From a checkpoint of a small mixture-of-experts model trained on Wikipedia: a sigmoid router.
Below are experts of layer 10 (counted from 0) of a mixture-of-experts language model. Rows are named router (the router's row for the expert), gate (a neuron's input weights, with its number), up (a neuron's input weights, with its number), down (a neuron's output weights, with its number) and show model dimensions 0-255. Each number is 500 + 40 x the weight over its row's rms, rounded and kept within 0 to 999. Numbers have three digits each.
Before each expert's rows: a language model's description of what the expert responds to. This comes from a sample of Wikipedia text that the model never trained on.

# expert 46
What it handles: Tokens in LaTeX math, SMILES and chemical names, chess moves and dense tables, such as _{, $, backslash, braces.
router:519460453498482486479481471548517464502547497420474474459428386473466580513439511507492446540602505543532467445466486501498505409446445459429482528600560459386443569463482458515526466479481538529546527488432492523536479436526495491491497537519527593493492502576484575536515458485494444550525501568469536477549462477534509452518491491572502537487451499472554479559489430477512559456530467506490464478522512506524548561547531486588484522570519482513512474492474503475517454595530506548504450491542524511540513458487516456488539536442480411526546451484546473477458483524505490530580505516453492506477560459503505552500520410505492505556501458494596475476506533508511488475508493588533518486508555521472554455422476578488511541471504520467507531486479451453551504500492439
gate1:423494517474543513451427509503514430505528504499540505505488449491493461545493435480495485548461466508572439468478424518518572404484485474466488422508537517418451561473499486439502543481495562546511476508495524477528545413530541508509500562482538575423390491527518517471481442516470479461516557564498601465516484456498484448420473494498498499441456496462507449507503422534511499469479479467507489530505456466489505527488574505578491476533565482528535440532527504551447441636529454515525459514426429495566505462489477517437535544507542510554454532484536494551463484476499494514549507503477460501542539490492512524459502481500582492473506494544636536527457497461530456498511511518426520489544514585553523435440537484538511529496528461504504503465514392519508493508499507
up1:557510487486466500484482455499440432492513526415561480524515504529442503529488467500526453530537428539487527485462438552388518387554470496496546473452512514524508553529482487556447493464480482509548508490463563544497538549538511450500464537514518510491372466534464510488483473469545486501465517521554547509423526492515460504476546445505544521527493582491561486450495551495419530520435494496469482507524522481434550484450506458548463467465484438487472490564496481560450523497486474474508580514539592427499538480501467501517473514476482472478525530479530539458583519490447444488561438495540467467455500559499509580586506617476473558471525554515509552523402559531502479479481505463524493536526575520483529489445445490470456448579520528527521530590538555493494501561494476
down1:534515452469546494447517472516495486528483494394490479470488501516471523524597437493574485450503538519505524473461484561559507497521455550557605532472482420560521520430511466510506482509516564544548509480555464468476572472546482455519536467388473569522531452455509497522529451542505567463491441531509491473487492487508501517390477499455476581427519528435511457559536483482507488477473577499436515520520524549523521549453510436561509449460561575515502503493404518534556572493530535497445451465555532498436555468517587593452491517491478541527521514469502574502527545464535468505529471524488477497502444502502488474541475535450489518529505519494499543417512547558419492495480502528486492479497491482395517477570547468548480555469503464547515549522469493571524460503512541

# expert 5
What it handles: Articles, prepositions, conjunctions and subject pronouns in running prose, such as a, an, of, with, they, he, who.
router:503589534437552510440482516449493459488414488495537491492578490434492513490509469426425491526554446551564486543499471523518544443512458478514510457539473466542525433478508536486467487396499489496514489442488491514540507538475524570466490448518595480465527530486442501443481488516532564506565444527488453488481480535515463549499442443515514495530437480438494522520464532523560517460454508531505524474510556537415484540507457544480537504475574518444502467504556462421534476513504421482517518569501472498456541481457452450504494490485545557451486457513614483529485430495478502500485495491482512485514403469489542513544465559445472494580516453534493449421447432504557465489459512511485488532470448479475466552524582449446506354485465552564455476465525470524492512501465524
gate0:548516533454562533412437524470520509465448463474486489556511483464480539553552430522503542505429569492554543543484463491526472497533469591478508473470437459498531528566437503449447510480480479435526553524505555426453524487452529498496482519504537477444490556502397535468485524513484536473496436524494446510568484476458528534503523507520410482624483487557485492557434541521580479478460514513521513512526554499531529406540455480523483479478516454489543528496589555511475547459502488512522488530528492455572453506515452530522469566495579546503496450522558496502536468514520545503544482521534526437533478511531504602568514504524526467559432483461477492505455492510528476516423575540501467558509489458535578541466473516462525484484489439552463501541515592498524428484429563
up0:472561523479440511564473475437468462533524471451534461482498509540464527462458493455424475460521446473531442433498465569501477529505480570483425481465466497440464492473466536502544505473523552569500446473481468472480502553482454581441578498480472490469461504529565473500564552516457479546479482485465485471480523550526515483552496383569538586487557549454526548509508522474495430547464490447444513570457489490475533531504515558608536457459531545476467481468475554474567459526491518489498552519482463563506477451452533482512440522499539446460533597565574497442516490476556497462565491549479500481491523528485481499501449505498519494508558591528514517456521508529537509541459527506508515500515561432446506504512523541414529619461539463507460519545491541539564504470577463
down0:481380535523512534499520543505503453495508450508533554510526467524446551555527588516527539505454484445498504481551492492565479501459518571461497411425494550524571502465485540460460548563471521496452497479451556508518532485499504487482518571477483501480471448455519518492577626466499430524512516524553526512507475474540440524454505466537473502479525488553407597496470492493466454430501558465509499524474527464513511510506516506487453484486506573573472515481583365463553511511471459442485512458442482528537531551445497479554565446450463521527496556530499495435429436531481522514582549536444496534483504477464483494490530505454513474527450493507449523488553466489467519404484477487525452442542515507593492471597514511451445511452542534505557549496497501504436481485488486

# expert 4
What it handles: Articles and quantity words opening a noun phrase, mostly a, an, A, another, any, one, two, often after is or as.
router:522548504528547522520446545499496476478548520515493525485504456430483559516470458436523442449524431564569525451486547478468491461540509523472483509560574539500544477456505482554497499491475490506468549520538556476474554475542541528478575555548526488574488517498458492492490484515453493468532437507500491508595505519434414465537602413521504517533556544487508480458424414505495557514565499592566522480489438469487535489499431484465508587464510520485545538498496479484513544485558581519553484567512495528547544515533491499515444532516551473500466500478463392516481452487447546460502518432518458519481471483509514511521533431437446538548545429469529573500457540507503459465508543520497522489422523530547569442527434418541550479410495468545470532553547537504453489512516498
gate1:430436468496455540519440531496540509437467540484485472538532503467496477570502445444512567562437465540520469489479484558540508478518571514501464458481575465524582492491489515460489418507519562454479465512504527412483489472575482488472489553567519515493458555481511461575516420437521503485557535494475477436548482511582442509449506470507499437513513456425563502505533503497483470475519557385460579502476531496499453536393457523537530590467538535490451528483530487505523511414493464517515607556527467469546526534508453475495432467533536524465460498449515444559527488460426528524495568590469468481503530486510501509500484475454485528513491486498503481581495486475524520528491603518501479543546447536559475537472490421520494505564516436463490513491478492539448514469561493
up1:448478451503444508488541498492479514514529397502478465530504477507442465501511472485505556546489507498535470536548457476422485485561533500456508539511496504501507536491421479461587506549519481565468488467558461532477518528473492493481453479496479587480608479522456565515432563525527533600561551516481532498498549469471515525527539549485485456486480505540522527514529442457587484508521450499530479464637594449554578470486543496533453526521523457472471540442491442564449473512451522477417560505493575514479489438435472498492490426514501516471495486540530473529508491572464514491495551513551503527481426514457530454449453501507543490550474487424615590504516491482519503558478465433515510507559554499476464516516548572467492508498509442435476489544512484476463433535550548
down1:460523418468497488497485566488577468582520510470595499528430464501429464537500512511457500521513506526515521467547447473535554501546527450429482441499555426479519499479558460454537498489538498452520515574430501569475514455409488477525510514449486510543535512532496447518455508519534493481456470481475597499473519563553481468479503497471469495522437542418462543487501520499408480483434434466506447502503469498479485465475518494482430564587454459501461478525500542534484548485471493475599473519512501525571447528466490532506497489473550454497515514495480560469464509506507512515474520496544494552515459467502514475487487526500516492486435507581454535483439539439420522541521507487477640455547477547478449524521484487487607462476549528495484517536497544519522506554556340

# expert 40
What it handles: Middle and end pieces of proper names, mostly places and clubs, such as Peninsular, Bethlehem and Mariupol, plus table bars and and.
router:488520498477564481538521571557466522548437563527530562458559452487505523491504512536421482464489479548461477472480566500504467606502543583551496559532491521492530516517580541557586485486431447444492524547500441466467510557537517541429497464512513465619455509493452502481521536442442476434559528480474531496472488478499465517547551444575549475541477531541511446513465510535447465504475551478509529469481417563457542441456493556477408442441437506534524499561485524500546444424503554559499418492529547529505464455542518637485485459481520536467526476517512481544521477529518511512480476444556477530530504541507510510420519490458435519511541506459443527506487489553438490574528498476480526508481483529521552575489477452536492520502505477476515451438450486487502512511510481
gate0:479525555474542462454550587480508474541488544499557382466536558471494474558457490468475499509422500560465529524499517533513490443436454544487481519447502469456485543511550513509541469477487484464449497527522482527514541508535566545481496454468524536497491530493415539501529532484507470513504522546469556435476497510470553494496541585530491561626460440567524517514438515454472506550447540482515513533565493526520529553411560464510492457470481508507502508483578587526536512443497514557480507466529466481532428546468442463501562459517551555494583477396521440501516462415529505518552477465500545604521441471474517493458484455492519437473510516513449549545617468557514494466483498511450483494455476459546469487480557487545528483522494455560520491473447435517511442545486502
up0:492535518549498495503469587457485520535466511484505506584501571507586532543491506500476506503471539516487551471472547497506471436503518544519496501503464514542513511542560486490499460537509545471438509483512541528478566511450488525572475498547482522504519474476510503501553538481465531511512526549517563513468582559498446481491541521500606508512491502477535458416559463491518455530417470475442521457568558504431522509604402457520469444479460515560543477462503585576547499461526469530499525495490510515538545546487520498587465534528545544462523518472457511555478534409533488513519519412532468530543445487519521482567456549460478533457528485407427510474474547529402538437521487481506478537510541506612465534498477575540549430544497494552518477509504438464466489489442408
down0:463562537498583567473539453505489489516483484515482569516479435487593461497527480502406512504486631513542484473523556448427536467477514540566525467523551490508524515442430429471445428537528524517511489510506549512496483564479416458538527485478478499527526509501497509523471457511515497498503463498479514471542537536556502499511487474517497459523545495497455470494529456520485534523506510459472508413533479525525493579506483513515547490558484533513485481500467540433470469402542494470551544519508510433489590538587496475539456562502538514473489387431460501489524534490546484498460513475517529489536438493517478468551523418464508531508460555513516551638516479565463492498514546505520505497547432478553430490445415535504581430523564591450495487485520554540519449484557529

# expert 47
What it handles: Table pipes and separators, sentence-final periods, month names and word-internal pieces of foreign place names, such as January, |, Kosovo.
router:475481465564530489549523485490451473546483487501511513458482503519460519485481474496538443558542470525538588492509528578523524544475559475461452512476537492490474468461470500517519527472542529520395506527493453515415485515496519494506513504476476471509437431544495504470495556501538480523461545492518450543461598571520473469462495452470438551517541561486426535508481594454467528457474488523449438477497506525489538509404489493421506494462536495476578522520469521490479576482485482490481437520486501475414473554472438516510553526512431486510471580560436544389546493500584471408493496520522532429489505438539459572526507482467500503515563468477480462457502551600472454459535463527567465475442482495501563547517450477503500491546480548516398449551433544448445526514496534
gate3:500494398528520526467520477457428508456535466462537469478492530441387503465482443489441476492505466515492491531523524462480398496505502462540502458492590489546483512545482515531460507469530492584432473502518528469487507458452476558480532510489507493477426536509461578480434532542530573515497449438519493526535500469460502477478438506467472525532521485537497523552515584491480512448472548488484425577519467478534540489468474483409514521454535502492495578492508507577509573493462520491565481502510550472460549563428432487445570471521508508523442578519499486514552491533509531554525492508510543457480505356484449566511470484540531517461525541540556518511503491461543547467463501560499480492524543471509464554479496526468489542587481441582415423511512436493432471581497471
up3:524510412591479511518479487460423458516456479490553459493536479556464528440534485497453521563484503525514541491512505448510564554579507584500513554527529474550518493492450563517559456529507481546498529455525491521467455494484460530494546522557455570446450512439469544520496524424505545521488468535459514502474472485533552447504470452539476365481563495462511527492470518535553500475476488418536496486470481513482576486495621416490486508474424510495501443521453513547536534462453548404563539473492485519435533439447509559478531520476530458512470500481501479443515543510507467486568521511475621465438513462500453416477548437453508487473486508544475458482506508445517544483445469490553435500487513538534543529466526467535536514544511392561503464512449523504474489499436505
down3:460443509512453551448442506529510516520479537569483490565446519394521502575529466497535484494504518533488502488467510422559596571491475450548465512497555534489527571514517509493479537419472528496483458550474591573499451559442553467532506482441489483481530556493510416530554572463588476483549504543513477527538566461544526546490523509577459501480548528452477500569520490525500482491430475438560477476452501497576515490505471491477551464454488496509483467442441488486530501505552484493510502506510523518514454493491550452513488546465519421517537553442527509433526399466452537542522490391511529462476426577569545472461506533513471536492491491514520467466450558483505504509528531621491472481495466483447496531481505520521491551534443556539510491590476543486577491555493505

# expert 3
What it handles: Final pieces of foreign surnames and place names in lists, tables and casts, such as -ić, -ova, -sson, Duarte, Sorbonne.
router:438488432507422560506626567492581501493450429536502497579531526522485502431482516463485511525419521455518524579417567524445455622560511564502471456520416542556439474446484505457474476513479532509489534487514516457534572510529523456467477497480445508546511495447498533510487500531441514460474597534500486461551445456463500499435505494493518491549530491485485501446494496553499406529443542487470489496505555446483515507469487551507538499541508567529518480514465561525422520492515467541520491480464430532438518518503574498509462438520508486500552414482473519452514529430482559482423457509521454462477467514500468507468461545484440517515461556445477515488464479537562573479467572497518491486446549534454397487548486450513500524499556472463482500536484560489490471485511525
gate1:453449487446555563531498487480448517475457538532471577492527505501487447466532501510607481469447499491497556456483423408487514493578493531512521433488471495438469512469535494521541477509498558606447525551577490513454465541441476511544445534459473478492475570502470473467513472558448487494474493516506502513490511520503499486453581574511433490512545439497519514427524449446535459544531501505452555522495534455486545590548542466492477519488557459549546477555500425525439541513493471510514550505553545470493483471496557482422430491554528516490557519537479472572566510466497467496506518486570438479504537497558437514471455480588543611480481473461495405489564494529532518492459431483436488508515513494558477499415506576454538542521543476541513491544490509512471569526490529
up1:538505501478505433542479474520515556489468537476500482479451460548545501564516517481472469484525472497459448438513431525496530454435444487463545523498513525505467553521531466433442496550526502524545579498495530447468491515516548499539482495530516498513547483594496548448450531525525506504570434533477513531482475578503468455529446458489400502478501482431525544441474467413472505473478515469515550514419472508513550429473540445513554557548433544548485590498489513486502521507444411514572429577550455454537524497464495504509546505463510557474456553468581496539493441529408454499518514461503555515429482523533511478498431472491460466562556393485566553548519486507425509498542553473483477597515500569490507514499455471473469545544427515500543461518505493434526461529515479
down1:533505544615442490469506519491515472513520484549491407515484424469504431480442519504494487550476548500520472486528528531520460526476519473512482469533422563500526511368512451494514497495519525534452468580483482476539546576378484536477413526483478518547446535509512459461384507541575537549477431448514566529546483501446516512451483520438530526477540450482483518545514504504505389466545477501553480516537462474469495485516496493467486468461476524490459480532499462520535500569449458503459487553426496472591459510536528483479445496497556550433433523465487495460506515494552487458483496531493499454492530483467473475496455510511501593493553522519531500564521427515512465544483522507436525444485529537513559465459505468501486579484547469443542575476543448589415530498463469

# expert 20
What it handles: Opening consonant pieces of names and place names after a space or dash, such as Sh, Sch, Mc, plus digits in coordinates and scores.
router:512559471518450512520471521516546564575579544496523540502467531475581531548446544519524537486545488514453529464565416579473487468499472577455545435474494475522520494531498478511522540496609572530535490371466520496559512499440483543485515516484506492521517528488527557506559515481434490501504499548493564389478493493441501457540534500517502534465500440486540499553495485547484548462529483532516584475521569516442435427483514432556475412511521485484454483450528502502545504508450512495458514472523510534516474508462490491505469567589524441571510508543510560514497508464534493486563503488428516524501583511491470466520532415468543480499476443455520477525538485487542526544471548551472487501456418535481553432477474475550472444482483498452470585519601499499411521511506533
gate1:503568463496531505500481521510553457539511476534432518565564519513570495566503506519516540500435410508514515462438486536436510525450498505488475470479473521426464442500503470461425505452462424428471488562508486506507517495495495572436547542562487444538470489513520500487480522506485487450512513496458593488415549467524525461472512585432499504487505476460541475476477451562510518437512443487488567446512492481462452513490472525531559491478515476478575498517527517514453419594467478492589459461503491480523470487514492482520489460521563399508522478476560532510463428449533517497552483491502498478552516475484505538524461570507567435496512481397482515602515498436572425564473545525456462490522449473541547466534474434499574445533464567508494472563569517567453513472506483
up1:512558448569378533464500476546527429488519516541419452477489503510496434565462481488469453425511501482550527514517506473446534478573517532475565512521535558498461530449455589457487445487510485514470482555496489518494445487432437477556411491411489469481489482497480582457570476491490459472472470482496438490548523439497520474415458473460507519549520461519487499443469612434467513508437502506515501550565536545529520530470524471395429491516524469581493462459553462532561486500530520527484448602451484441463436506462456470514494510483479496529494445454495544480520507527490467475511522519554457428504483541528472452508544504524460479505492463558519518512452498540447503488502507448512517494537526445555485564493517500413537412496460463539424509537473545436528492520534486
down1:433528513521461499513585566444517522507532452507442477395527552564552442482523533481485487540517533497498551537508535507514515430444459498533519488553506463463566449414508520473475527467450521458530439411474487515520461496526518441482425458475499469518490524543438460534519511490559538523552522402488497552501469508464510519451508506505534545471477520462579503470504495500504474589508521510578493531498479401472541532498540553471489462457509480506474494525512527507478543455435490472509523555530448496555519451508432526492534533480544518514546514458513481489517538498545542432524472538453528541448536503505608461513489497470442524516530552473448517500503474605543599459486518538543521513495493493459439570537553478483470483427481382467497584456540527425552510413443478

# expert 21
What it handles: Common English given names like Michael, Jack, Joe, inner pieces of words and names (Mad-ison, Pier-re), and function words of, the, that.
router:537543503541467471481538459511516472577496486444569502538452500589474512544508431498517575534513401524507515501539618517472447521490572491459494522567454475458435462496491468498493543510416484510491503422487511531520523435517501503514512510506522501561493505474433580479455506527511487481498522526536534436483383495505435489555507475548494509555489552484511459544422522484538472553520480481537352505525481494470505420543466551490474599463497521466471572468475468509365524474504529473537517535568580498468431540522433563504495480487492441501548576455486394512441505501550462491492489536508479477486510503511487482492506490512504535517559459436496540516483443520520490516480517446487487501558460532468512513532503497489487454519465505554609516478536483518519472433526479
gate0:501456510434601533492520449459438496507482517412509493532476499509474442504461513447524492511436467472490495497506490431530537528443515505527517501488483569464498533507522521531510483517483472487495448455559383474445451455488499496519524533486548544546473549433466459509438464553479535469511491519476550482447441507489558462490440591484469584492514494428584485536426471495557526579439402471448479488515522509518525502507511491479506452517503486519506523500504412588545538419495476520544436558448587524434516451512494483533495428496503542536560506452493479573423476431537487530525514491494498465524466521499465485495563521494523507432600555477488548563472501579520424508474517444462508513497491395459544496426518522549504500518505592451496525487480515520468492464484533
up0:498515568474465501474502502517470500487516474492463444565513448483404443521607558551512518464426543495517484500516524459509491508468503523539566461535417472549498519529502452552560493478636448525494489500429489495478461538454497439490488461467541604487534482550523467522501577473458502480502553444499508464494515517576488522442569574492466519465491489464517470440588496602495488453453581524437432462562514480510478492519472503583470481552495515586493504520630534492442506543485438495484601537478476461499521519540519401496527503457534469538473475529521469543520457498549491515471550485512522574492496483510499496463465470540554496444502531557469527461522470454491478540522463523533455567503516533497547515496471521457508488584531487486469521557484494548455469451476460
down0:486458492511470574539558448488506458496478518445492533548500525500534498439521520479511460460437520442485617622493494507491505479471531533516485492511488574498465504513512533537496457544537518440485529493575485524489505525444533591491492403530504457538531524486527517460465533496503465514584496524533522471589433510538470502495477501473525443535517504523489461525480472517472476413538492384494486489479463474451529530394502469566465449426515488508529496534512446438508460580515505551526499515548574485439475465563475507541512493408479586560496556482531514496487550500485540430515496548522465418484550572490555409495537481550552497514544556482500466485509553483479509520460470457438526489484508459475506501473440501627498493530540505527534555507463483557401504473480485

# expert 35
What it handles: Pieces of chemical formulas, LaTeX math, SMILES strings, coordinates and non-Latin byte fragments, such as _{, }, $, ′, \.
router:510459501514426537429487517504539496473550515475485488503458440498467564511423490490478490516565551509497415434480446573508544507461528489549456517567502442432394476460478438506512464492546505491557482506508482520469478489554504435417460527438504619460478542546512527504545452540520440544461514583428493481490559453511496425502458457497480546499489534467563489544548388476507524471515506479439522503500485477504527525493509523529439533463536540507501485551471484472506488558494565526486487476490505524494565464487607453504471591420474429475531457507543482464533486457530475490587501495472478475512523517459568519502517436527567531533515559491547513512505536499549494466526448551442542422539578520465559445435485471521530550477468552439443535515481543491545502502505459
gate1:418534452437478483474466499447498402494523451530591524449504525507510540505445471474536488531506497508546492509574464518516509474466467508510502541539497524476478529421570540510493507460569484486491511476538529530373552471477479518465401477447483495535421439521462513509494515574529530439401427512505602480471455548448566445466523425495539548485446493537513469481484511600501566530440512484478529508483509470491503465461535393539519479536465485519471490569470525533532452523512514534498476524464448501462566499474474460472465497440532454489485464501495494482437492437508495530530523512503466498531474494551550583537466448516513550511462555522575518542544531526499510498522449478426510512531518493537457553475589578542536484445423523483519570517537493439468531559463466
up1:491554550514476455490513458465457478445450425504450527524466481546489500484469488531508523538469502516407434497478515545498541544415475541428583587483478452541548546469543456578461511501467536559515576426561458499531461504518487588461468466522481461487468473466436515498578478559528537522555486555554475451539494512459487499572534536511510429463524525563527567528505446537555523491497510510540501555509536495517517478509500470541479528493513486515500540496421431407485486546527517477496507472454548572504584476549518456501578486445431510531516506525503487527459475476516552531562521505531514498501541495487491509503478502456510520467463485465586518467490510487584520466524552462620569535538509483468449510462528584527541528492450508486519456515501472521551472417629510
down1:474436562478524492519449545477443457561530465484494559530557494516500508532515471500474464481485476499515480490505482516472417481497500515486464548536510565474480549486476495548598485536503475514544492508523582463516474544543495524526496490521491477546545515482444496504443541494512545552494551573610529526498520547566439487511564409548477567483556512515418464413510542479416446475454478482458480440549507625427441494496500443556524454538512508520451502546520525475597501586499484528465514431496509473560477471480531416495511537517500455511482494546507482515407449435497398565530494496455463509495490423553463482423508473529439546481523486462568407509481455484469550486503507529489510501458516444459476455504504515494486539529444416444488494513467472467460474533508516

# expert 45
What it handles: Ordinals and adjectives after a, the or his, such as first, second, final, debut, main, same, and the noun that follows.
router:483478489489508488551481405477526461486488497499443548475452443568527517524505518544492509499504543472411449456504543468528580483518561477513486508481494505535548510510534469457453508489461572500499465518482478559473500492494463565481494493528420481485470567450501441482408473506520575540489537519603500501543517545469578510474465465507513434479585482463419541484505528452524502515533517575521530470484561557518518536502434487417478482513511425525502453463583455489494548466526504512490510524510508467521438483546485469510511494534468583465539485520474532456569461439440501520480573452556471488604447453531483497502458544512467514405496504560544444476495468416460515578517476488449480561570530473453484455503522441446468498478492553446503583508486540529479567598476543
gate1:520560509491553523469527559508510507424480452545468522420530426488509416479561406484442508476515508507542466424550482535509513482545542443501527506482514496485531494508542439469430497488496526467451501559461482500488544516451480482559504560491499491443498526512458470430560546485578495511466521403516517516508554478460503421488513508460556520514503500548586540480525444498548549488469546511536490569496544519532505495458504527486524545510488439504489575530531481527515483414550433558438520478511556455531501520480422497491474530472437515508499492553499477525475485470537536482535596484483466546576544437522527546480478497499507573476485483554519435513578520433463528467477522529530523497513478451515414425501572476446444485443474479512467519581504556516403396555485575
up1:511492488490499465502534530441495479469506528427430552559536474515453455452570506491517487491591513492569469439589534554578452452501550503547460518491418551499514445619422526497521498495514492546475547530468494484492543460495481508533509496429452539489506501431485555505460512576511528550477462505597543494424423512502551438567473429533574554536532487455496506551459475486515505523517514542460503442419570439433477609537511489473481487600557485469492489486532534496538536450490444562447511521554486466516490461456425474498514490438508501501476567471506550512504486464483502539500506481511587487598452479534555488493452558551521482487521511472462521498531497496491443483505572475519506540552545534485541515503526495522479462481471544529477509536442497440483478521550553
down1:490517460505491464525545531497530509534500520480505495579494468466505489554468552537519509467549496445497500567462453432419510431488499522485400472514412525501409518478489521462429519482533487601522496472462471416499558530438477498465454524482478539483472489524487475481552500468431432515528359449531554479498540524529543501484546456501477499456531419474479514520494522499601523481499422530490522525512494469449456533512457544528497504500466529514473504486464517485456486555498448517455491488425507418569506570488598542524497515517407520562513515538565503523489483520467437492464459511624521469526497520401537462503539528517528471486521493483524482548525501537490475463501513510554495525437592542491578582549479470441503440485527549515510493424511519440466499439520504

# expert 10
What it handles: Subject pronouns and nouns starting a clause after a period or comma, before a verb: he, she, they, It, who.
router:531513456526480543527557459432487538525545521494566477607477573582556453566462544438555549491550489446591483519485449520539473527537440493388531553479517504529453459478521431418489539424463526487516516443501514548566471507525538456533571509514504524449434448456544487522454501530451518524529516510526525569503496436541583568548470599470483546507484524506539539490553524548540410529546437459479503545478553512476463509492595469484475506481407525484506456523523529502467484470555547586454484517559537473512514495477517510539502503405477516504548441501448450511501482485538486528538457494505509494454504507520479475490506486475437561506484464520462496493485480530503488508535423557494558480524469493481552502465464494535527580457471535564565499476466475459452446511505481
gate1:496499429523551492468485461445530469517556528504464569571482582441484428555498545393427544447492508453513546558520504475468501553540529514454513498483518461483522478502505468452485565454528476488475547538534444500471487559488521520478461530538502461447500425451502477545559486555475550500502524507526539474489503460573536517501539541532465504517519446511499509527561479540518487482532440513469535418511545475567525440514623471506560519519537495486501535534463514547510499551555532488477618518501579464439542415496496578540474462545555390459540454545482485564520462501499524518483498497472491537479492516501537533522555483501495508473628478562528509551487454571491468538459453463472558508490429518569499533550485503531479467498510577494510506482525451547403455485480511
up1:486543502492543473414506592481599474459530555488489518501483477519483534464545457568476509530527597486543440419490499549607508479466566494497424528585485513455471564552522532488525556506494504485493505451437545488534424443508474459522506486458456513519528537514477430454475454519524497523508450433580518447485436518522506462507525431587496587541481530516498512571517475520498556489462449540564528511489444494468446548516471498510520536489449484458505559501545454495583510470485491461534517392491466482443499528496518524588524527521574522576510486495526454486439513525522413504435487462536549433479477462490500502476481522553519475544491459494492448475510490473549564501471499493532476507575570469526514488435554474521541560574490468462485462531479490470559568484473473
down1:534533480510626483535514451511452471504502526539429573519480496487510481501522543502470542516398594472432476523519557512488496510531474469440449484561507516532477510472586511481469518476478424483535507473453498466480553477476480460521543537520542446517484473485512487521564503420542502479521460464497465493490529456491497522455494552461446436535508536482510475464468504441443482605566543529468518438570522473474538462490551490511539464534490458491517516538511485481440513561430583515529543546506528462508521527501545465558478535492593489539466523483511488485402504493471531560517452509481549560496429576422460496560534453461476487559531557470463548514494486500460467519462555482488555544535450486525438527506483591456468617533529534527465475470532486538511475512630471

# expert 1
What it handles: Articles and quantifiers, mostly a, an, another, several, any, placed before a noun phrase in running prose, often after verbs or prepositions.
router:502540504478540546476431553472530478514454491508481481492473482526462536474509454476527445526498453569542583517493463568469523474536476425484449467533569510459488479422515516468510471451474428504440508528520491520566554513549538541523484484480621531492455528469453467520435412524493522476484449549514493507509485481470443524495569443458536519552503552429468552458509473592557594541515503528497556518494557452510541474523433536453561519438537485490473506547501444460461498493484522491520553558463435531520562498524544504525490529550534530469490485459556437584473493509508541519534471488496510517484477450516574461496519500417425543527533481516455543422466463509552503517478572492536488505480376517503472482467497415447467454441471514539524509550547534502574474445463569
gate0:474557539419523518510511492476546523469508496513514464513571458554478525466510401445541499510444428564542541577499469487550482448523523487485490543481470506514515490432495492513508477531468516488453531575496501464558558450494520532523473517429514516526542502497485545586473518552499509438574520530516539419454541482471465503522524376544522490472441497484476517447517460515564442398523471525547517480505499428453525426557483524494472518507503488462489501457558478464571525451469485502504460483478538531515582501494481557503452497466507458547488481461491541521531433504442563588497502572497517561551476462455531505555488521432464564554487505536507510541463446464487469517490561476620496568496412483488553488485527462491549446488538448459551507507455573526529457562435557
up0:549535521534557545542513477427509557408469422539504515534476476487540498502534453507513440551425567521509477556536506478528587473518463537493439461480450487531507485509582493498441489479503538516491550496440495436536461499476495540524520464454434513508502521446493493514564498616463513483504487469508521503499566449457482448509512497558394487617459479509529520503561532535579546478484468522553471490476505539523490417489469489492446485498502490455536520527593515467501510512583501464474477500470478512512562517490531456440512480512509459492443441473511486579500515493586482550498530457501571478496506423424516484531576496504514446578458485454434467455474486532530431478552412500477494586524554462477529531472484504493537534527451460492517557529460531430448482492437573
down0:518557514481472532506418548494462551557413481541525494494434505432560557527465480552429524460497515515481511496478502463478562463500517473535496488558532496487500546516474456543508421521521527524478439450461548470519588514442531476453461497495509481444496524502511463576455489463469448501504432482573483462549489583447504581557513477560484562446392544486525445506537462391512523444493393534509516475537502450425446495532431554514555504476511468466507462500506527496537509490480501465512515536485407559487532477549581564606479517441506520467515516469479466513492544470484462453510516463465536462546506528497530547555493499528483546462543522441573454361479500475521536503499518532539565464463492533532513486486457494509510454497472474553525557469480524459503530493560501

# expert 23
What it handles: Field and institution words or endings in names and titles, such as Science, Social, Health, History, -ology, -ism, -ation.
router:481476483483563522468598477562482477437389553498461476427558493464484558436520545578497494486368534483506444460498468445351442549498540503532523492549466546544499512471499493563520457493461509429491496508508499522427486473519575474528526525454509430450517497580462523507484545486542468473514493547479496510511522533505536392476510484470446501539424529496515521453502423511505524506522521536500521527440519477552494560467498494474462522535466413508545553540468483515477504479518470508479504437498490477479516520512504498484406537395468468475420555495535530491572439481502536523434484480527498463482516497494532547488531507509512460448443494479488526534493584501534501562472486515472476466521537567492483552477513592423518511513524456537488423467453536448435512505553475
gate1:404545466529503515446501499470500499481485499521560558501429560496528550503497560500565563570420500503485518498531449485473512563546566488505548506481514537535501472522495531500472437549511480434559474460545521517453509488531514518461530602488583510426431439483498450468515525454543522465516443495531517439493519554418491468517507482395533554528454438497436579477424442573494531446517475558613474534466487504498553486500555458460462452520571489537489499506579524488523563518529470502556468511451488542515481505492493518498490499490484544558481471510506512430583533430530483511495465507491470522513573408498502481506505447480510495458451488483488502490540498500459542509496496545535514490495448524540463560461500504567505618561568517489495530457526446506494495472458619
up1:456483502478472484487521549481464551638490421434467499517470533462482482411459455526532543469538487483536569529490521482516550535525482584461518430461430541447561469608546444500568460472477499556488510524505503435511488488473470534502543562509492520537459520480527526541507481526436536590490445536568503466521430488549490483523481469489583409516482544553489526496550508535479483475491518475469422529445478481572482518617431512541515473495546524452546497499442557459548530484500543488488476516524559444489477533439546435429511490495491521566480497467559516426439529520504387543493502502485488519475463429534545500526511495512580474530527398428540563505490462503480506475486496522500569557509472489521484545525503531500499468480493475493545498489524543467518498491441532
down1:453478492572475503520487529485483608525409506495394487542463478437509459519438538571468525479478596470506512567501556493557444499522517547506412483496522515464469464484465479439462451507544505558532440442473531529460489475462474484579542476537493514503478490417494510455569479445452508482459542537498538474513499468513516444431507514527533462440448475538510521578455495467498506451417497500491556576534516466586475556499519499454526533521543521556549502563477523494457505540497492492445515502505451482509518411500521546450520483523488456530526494474478500444525456500490380427520438457532402497509469522498530441480536532501441492471530476516574450520578552529479457483516467485540492542552527450557466522534526451503480505491473502516456546577461537478425467572513552